Weights of a small mixture-of-experts language model, trained from scratch on English Wikipedia.
Size: 11 layers, width 256.
Below are experts of layer 4 (counted from 0) of a mixture-of-experts language model. Rows are named router (the router's row for the expert), gate (a neuron's input weights, with its number), up (a neuron's input weights, with its number), down (a neuron's output weights, with its number) and show model dimensions 0-255. Each number is 500 + 50 x the weight over its row's rms, rounded and kept within 0 to 999. Numbers have three digits each.
Before each expert's rows: a language model's description of what the expert responds to; "gets" lists some tokens that make up at least twice as much of what it gets as of all text. This comes from a sample of Wikipedia text that the model never trained on. Tokens count by the router's weight.

# expert 11
Description: Section heading markers. Equals signs opening or closing section headings such as See also, Career, Bibliography, and the blank lines just before them.
gets: "=", "\n\n", " =", " \"", " also", "M"
router:478568498502603428400522590489563474455433540523552538454533514500464548457557456483533476481517460448483446393528458448539451533582501432499496499482533540496557476519446461486591526506376580553513490534457540382559536404562554526459452442489573460469466445523573457473473498533570593423518516460456423540425515462501483480507423568574550520373451472515431562455485434440560444519500570475509526460512517502514489456478409402555501572519608513564522441417511480545618482412524541537493463507455553424525467415549454519475547554457514532508529503396542505515453492472522486433535453501490432452522422542566536549507552473551514445480379451468533434507472563462509430511625577561509506501537562512494530431537532432594542486539529557507474439443436410459460529537532494
gate0:509422479497538477478447553469482482517531439448577524480499522593482622497544475473447573549487421468462492534423529467545489458486490504515505495446539416477362482495464441569459571440549469482539482420528456457484496503491371615477505474530511541516600456530410546563542524568579456630591488434578451570393492615556498465518644527448545482468429533478455483519481483491489507375462460547488421501475484481418540411465590522515468507418554449528531463516471559513501502498578479595525524496440470500461390493538487516433436524549491449492493502468519475378476552517425426451442501501433568515519471481517523592477526446447479470460532481408530439504516434528466582407539562503468517399479462499502542526511495523531503565569562529442501439472461542567522501465409503
up0:470440520396549453567540494502386536475487493472542565568435516486526584450549503542439512524518449479428444482504517522514581474540484520603498455472444389432461543473549483626456568438531543523532556464521431398491473557507451566511481465461426571549537445548503525555576581475517484603575530499573499496494550527522489480487573471504622426529426577557466454502495510447536494592455456547551440544460477454475494412464548514497519600429494469462521544532367503531533581478489495573431503460429500479514434459546483482503451550487478460571473471455549438387548534556628581489388457513485568457443514470480514590408507403492481417448572480456483530479437450527559561472498565555512520525407491563458517532467542469522555434487607522454494515474487463506530521492428500
down0:447516516412502480540512469466526546542482506527476472530514538504461512511485476571549523548483434554389418471461431522552557501510519441534484500460431470464474620445498455602603545503479474381465480488517422553504426440552410484495584561505513513497519535554507623452529536418550421581492575488458578457505551602477474542470409384480561499513494553607515511442476510604445521576448469472468528563459506588510534506464532544460481478451563548430454551476471494466541513560498568570573450472571487496542520515471515519447495585514561489503499538526497531441568467515551422603453477489518488402445532474550502533554478459497555479541487404459498506450446577571513512485533617495459471460551477525492602443527474468479513534390596425451535492507370561554532481499369440

# expert 3
Description: Line breaks in lists. Line breaks ending infobox fields, list items and table rows, plus runs of spaces in table cells, e.g. after dates or measurements.
gets: "\n", "  ", "\n\n", "\n ", "\"", " Re"
router:591518472546434545536429472530511499532532538467534439518522484458461505450563523455566548480501519506518511476581507576519524580508417460551446462480502496436474474508535432443467497551452460501510405571477499511539501570563542492441523455581475527431571396453505434510560543416560495435461506577466490570524490490529568482462482590495590467574428409458490453486534573573510512432420426553510440512583527486509451568536553455519520564495499430549533443499493548501553457399536500576515463464434442445425525516456455478474468517486558569413435539432567510557561447465405507380476620493487467531431594392501578492565451457523478510381506494471541524502566528445602545527560552454438480591439492569439558481478615459510533518493524514582552488499426537433540559441559506
gate1:522519434536471536523420426453456544481604487592530513422464479498584486512484547509562486476611450508607439497488434453495544520457508460541515561492491544477492566492477492554484401491515510600493491455486473568491470509561499450451465556453507457446532520525521452559482491491562458445410486544514458479470577470495522510417567498537541441548464461562525519528480480518447447484558531464470551433600539505431457612521505475583337410526498483506558466524576536559476452475448482477519451512441487416440480515426515517496517404530424580487478509583500588468516577510540524526564431541469528419475466536501461445387455526572503568428439501463376527366514473477449562435537488519498535582407573448476443525537637537472474487446472538599501464502381497421439542503501518
up1:553517441522498560497413446410464553477584490546535510423478479462556492528450567548566529495569449541568419513483429471516557499471484501528473545462481541467463558480478491580482410520530517628509511487464435586472467554570505470521463540465489436484544508493494445565525473510560445435421451578535457491473557499484518510460519542521566482553437472518527517533481452521471437489522541465444507455609484482464447614489482443565348417516483503502536452524626529525497472418459476472522446504433460432433472491472484558508519411549450564476455499594495566476517592537552517552556439571497525425451474497501507468391473564588524559480450522467414526394517456438476593432522488521475552545423590467483492499551626578492433487418458519633482490469398496398458583496506529
down1:521539574486610522502554450583528478500501493545516477460530504470505538435521543559517467479552545523513477476554525519504516575458527485500439503447481430508501504547443533502540532495490504504455529533476538521438549560534483507499514501558578453443525115518557586476507607435589552456544508501451482498479433540436499408509533585512542519482460451479452536493529466504442496516485534588541564538546464445527472456525515458522544563504476544447538437421482487491551525433409600573505514439467484460490475490544445495484567578481546481502534504509616508558622451552462480434513563517508450480543491525442550550423448548515506453446537520533536530481552503480510536574624520510503511529476489515518454437461521509525436532534573484533426459483455494485494517475628432

# expert 15
Description: Clause-ending punctuation. Periods and commas ending sentences or clauses in prose, plus conjunctions like but, although and because.
gets: ".", ",", ";", " (", " but", " –"
router:581397566530403533444469550400515399540539406552531567484541485574489586496488540596522532420420466587466583443431500459476458472513578469461477422419426577545632500554508515590503536444441476527513521561510443520456563482545544514505514561484470508540535451595498430556520501458514540563515600551566538490482460520539497422508477549422449488497553499444506454529527464486526470446583478420461579418482474533422480499449559535489536556471504504480560538533498438529607527502549531454516473561520470429571541396490575404522532427506490488545393515518558475590495435467538538496444444531539580557475454504488431453450470451568589498459519510450533557473533487450397503475445460458562568529427491517480509491529433463481435469452518564423428567470487455529449517509584467
gate0:502490552458537509457479515458520556457479494430510398398576561491468527486442481571467440496534569439485537570440395551556501480532551419484518529445523461513508564478436549522472549447449503553449535580558420506535481514593505430515634542512445542418447503502374506545490530492500462550495447463523566567575424507540496513530419442571476373512489557558531433511505436474537516610536492465559523461484528515594512512476502471522414489347521427436506544593549494585423496444482481537544559464444545523483469508509516491617490513414542531517477518488577468530473515437537517537567477437484469467520521485583476438495497500469588527596472539438477578567478475489467460658522543438530475447568490582454513563465484461443477439385524446502529416468506494523469587485451479
up0:502465551471503504441465534466514547435479513436534376411581562490423527475431465556495465488544576489522516546452416538538522494533522435496504551423528462510512558474447520520496554409431496588450547564547409494537475517591503472473635530550439536423466478471392517548495555457507474530527468495514560567526432493539489500517403447559478385522477559545543413508537439472525498606551488465585498477532521530613511521468510468532418471362505425451503533609550500577431497417458453522540578471429549496476466489509515498596503505402536527523508518506577462533495523437557513529552471467482448451523502494601470457505473459437580519572468545428494553547506460508486443663537513433538435467567495606452496549507452484445510428397509497466490402505519508516476593482458496
down0:548476501575410447494485608523538438554492479467534514463496534548486438549501483530547545509475547469511500503585458555493514508538527468561531481484532555462483507451456529565475394482497507529622396493511581487504441499497452569422501533508434473546449482503596479495514481435451387375554448488506522530478491421465588434523422477572569557453500527590493439452495425347493475537466469550416432516505529445532478536512512519509464466461515492505516472376432523503356513507541525505592454459554427472576495522532593523392570508486517376518443503483424580440461496505503430458532540424451437473524483571465435502622455566435520509504453448489466466469508463464430592502434457556518488478545480443482481487510506477535471523413510435538449570462569607512592506540453427

# expert 7
Description: Coordinate and code symbols. Minute and second marks, degree signs and slashes in map coordinates, plus brackets, dashes and single-letter word pieces in codes and names.
gets: " (", "–", "-", "°", "′", "/"
router:444442577585409462576472507497540591444414538384536511495449515494505483485496564420567474499540391513531539507485511548482597427521483472532498473552523507449442580499555554464507401551424561458492458503530387538575553443527413458504500495491491440466475495451563472493538541496547572435466582497470400471413520487492580517477475509548579478492461483554569458452607593462482488476532430591545460516581526474595497488527438456538545494505642471509495520541432534471535481495458365607544457529466490533387388535436445509448546492538539468511450498449438583539511508500428475449570551489526489510470487462517563552568438496401527515474454502508543434414518450468585447528592499459515458543464575524483524433497595459543546499520548443468508485572474489571489441479470485
gate0:497392519374351528482452518523500437556526456512505492485500505533491510521510597436523519466535528521381493470484575503523479510468396592518518471566480518449477529469457539398540575513483440571504478576382472552497522548451487488519511621397507514505473530494501446591494489531563516505509501511529490406569473503433513508535477452570564504436435659546526524555523407440526542553574481589462473595472466499424517487466527516470502511513626475635563519466543482552555500495507480496485532445480509535529449512538492424424525477457472547488535488416552447382536508524539530463506549483412430480478427483635488629380499533513514492383506508513482453463489470427479513493555486525539426513465554540552567448556474475444520428531522562514513503588545493505547491459485546
up0:477392528373368531457474506536446466542534450506478538504515523528483487510473614462505550495516503506373496463506560557478491468458458603513523484529456535453449530468491573422518576542478454521517488594397513533472530547462530461513481580381458478568523510472493479524454482509589537436505449491563480339548479521418565510499491496564498475438436660511532499513460429493535492541560439550460483587458512483466499532453541526532511538579579448611480527466575467574543498473479500481479502479488550489541454484503540418430566518525487491493586535409574480360560458506552527515519509521391465492495478443593492657424451557503492469408504518470508452499470518429405475516547442528490437522495545556523591434583454429478503451523524529520503513601528552513524535504513524
down0:572491506584447477478552534468516508490534489545608535479482582400512553499526510541576443416482504521432538516493515441497446489491505436496483549394551486416442532521453469500611605453492424477496593496400471530502426523522535491463449534443561479538570394609487509521538540419471520594471490462490590543474498428494556506564480606517544555458554412487541479528518557502415549476557484505560491457517476531524468463561556536500548547493538479592513516427523446483475556516514477453468488459489518517518440539470469431487562503530472520443507565468461519477468669478584540520436493575582614527565553413442500523492552433460603491438521540407496481506522390496375464537589472571534489397533560463451514409404521443467544466508469494523525418485509540550464515436509511

# expert 10
Description: Copulas and articles. Function words the, a, is, was, has, were, especially the is after a subject in definition openings, e.g. Caladenia xanthochila is.
gets: " was", " a", " is", " the", " were", " are"
router:515482403506562505431482551499469449463463462498506546501406506473408516522501565494481506574504447476466529455520501395607520516515447453438505513571484520489341562482439492478459515497530514502399430486538528542511443520516488467398563489570465483378475595406441467479569477576500434510516552476430512481501435525545560438505425544502476502601484553492597486479559488521459475404509502483549530438595585444512466560563435489533548457583589489477523456523485569587534442432476416571479511438443481496431444522577459520456601529546604464458514449513503546524581443514520474545492548500560472442540421477570479537609458586520503514474562498474482476448445552509587473493420584476443572529481512506587431573471532434515575443562449433539438573523463486539503530517469546
gate0:557477520431506538542554522458455579438617460438496448513518553473496477530557556505526464483509512512488481419566499466598524563463453557317499489454418567552559516510505497430524620473487446525521462552529544481595488492512509480592536551563590534383466443472507426498568442505443553537518435508509457566484508550520573526502452503502498490486527536470504472429478437544447515495469486495517489472478456518458466610437526492581554484469581489525547481473500569634450513513541480579496498447544515528425506521451503512547541425538590564563448541512526497471524636592473503488532469572488569424615603503505495513486512488580418426496505637550536481511565547539534508518472620462493403432436410575446507560521527469531466484566503548500466510460507522518465410414520454
up0:424509473599523431424493520563523432489427544506468544535512491467562488417450413504472543502495445493541510543463495502424436421515474493596478493528513478481534511488469502511506361539553511426491527401496477490434508513525483548396426481436390506600466545496442574510417568497612501467513624496484532441527468431510419525547494486496562497544467481512524503517539595524505478537539466473547503538517552463531518397584498577508497529539400521513509457490505406415562513508411462477534588463476480475540490494522498472466465602466454415470549460523487488525503358401492524541492519436522508543410368483498524460530565533485621544500540391442547496486438449484465480428547413531502605513563649434594501497493498555478514508442459470548488470513480449475538561542453568
down0:444550596603464489517546483534529416537451464489473507514531472478505458393491473502521539501520509504554497563595529491534489486507484453540493459489537488455539536553523564520480536438526512577471562488426446457462524517523612499460512535485576538469442492551501438522516505473554452569564476450518500427574480492503523532452511420517500564427405521504464493514500446565544467563374519492476475409494608459515621576485498499505396465571559593513471548623429554552442531582441515555435413484552558488469439507530493509464490517553477405426502540533503512568515507556575496478520489570437490581536502462398428471502638522409363450459455494537559445514390536463545551557508485461510554457538554573570420556452523617534509482519541466394523520447506506579520564487565516

# expert 1
Description: Table cell contents. Words, numbers and symbols inside wiki tables and infobox lists, especially election and sports results, such as Votes, Total, Preceded, %.
gets: "-", "%", ":", ")", " mi", "B"
router:545543477609420447558488521549561576459526504556572430397426495550497478546512450508552548553593448551505461580544470594503468535566518454554450602613478479501517551515539473516421499500417563517514508414468558487525471463557430461479509539572460533539455507431588490395561504453454464474474462429496387388460584507490432576506462542512525577425456466455545495477519553504385581476514503511617452606494530525592541517498449455407438456430552456532430482447513475473393536550537414589485533570582503561480541513534441531478522550457554487518542488528475522515505503537469478484548567452513435490536599532522509551535540584513506603464474539503405521480470503458410552550540575454436443491564489486503521521483463461492527574499554476519481508533442572532550479506425466
gate0:464504486538470496530468422414509479434502527475571511537541513544498517564501515500543494453442448437484463448552408615469397481602608554545566564508428519470549511466464498593518567603455461452533512538503493542478510554486531516600531574495398498451530517539472499526517446483623449494527467462550503499528564550455484460649557469603456541420499484507415529573518468506365588535540505522478550466476578468553424414504423497426529513506450477484508525459457532529500562598536565610475560480531497563498467568512485592528506560514443444439569442459583487502542446516454480462593473421504531513521500501554538492562434503423480513429432504462439515449431428497482447449435468488520464660496463528461509531488455502501458535458506475461489409491542402425545535534565508
up0:596460488539535381455515571547463564570420457469534592541485479576563532497494499489538547514513580584495443487487574410533560573488459526490438411501536415560529548511536418467528492418546536432494431432574489519516463441508411527544488466471536458508604504479518397546516534522402549525455580533462521447475530490521473558449514549404470513548536550616503560548435453460499581526396521430463485547534420458492519522425515496458528463533579530480573518457498514519523526515435465504466470544515498444514429485490487502467633528510621443571468510539465596517547487533575546470481522614475443605560490463470537517508514515484410568501572512547626543546588608510428471580447509489519489439501545458499463507524457459502469444463480490438569447536417503514452442563510562
down0:496522485465488477463448535496493526493439540575412523426537538570539436554564469474433479529523503492517473494480580495466516482445490453552432514445538416499582504527430508542527543491587497586478491459500541626513428388456483529558497422431460584468419494501502622553504471506503442513387418479476479380462524518586551532480470508489503481553587505446540484495480519511439507532548460510614434572393525482548457486549485521517464545438552532561504486385511535421536487556588548489489517494467536450531503415587488561608462493584483460480490392507496548483445499500517560422457574569462473509473385537479528484499458514548509547514494461560509600554512571531550541543548515453541498481486475500504595568475386398465558412555565491472410460576452444521575477557398474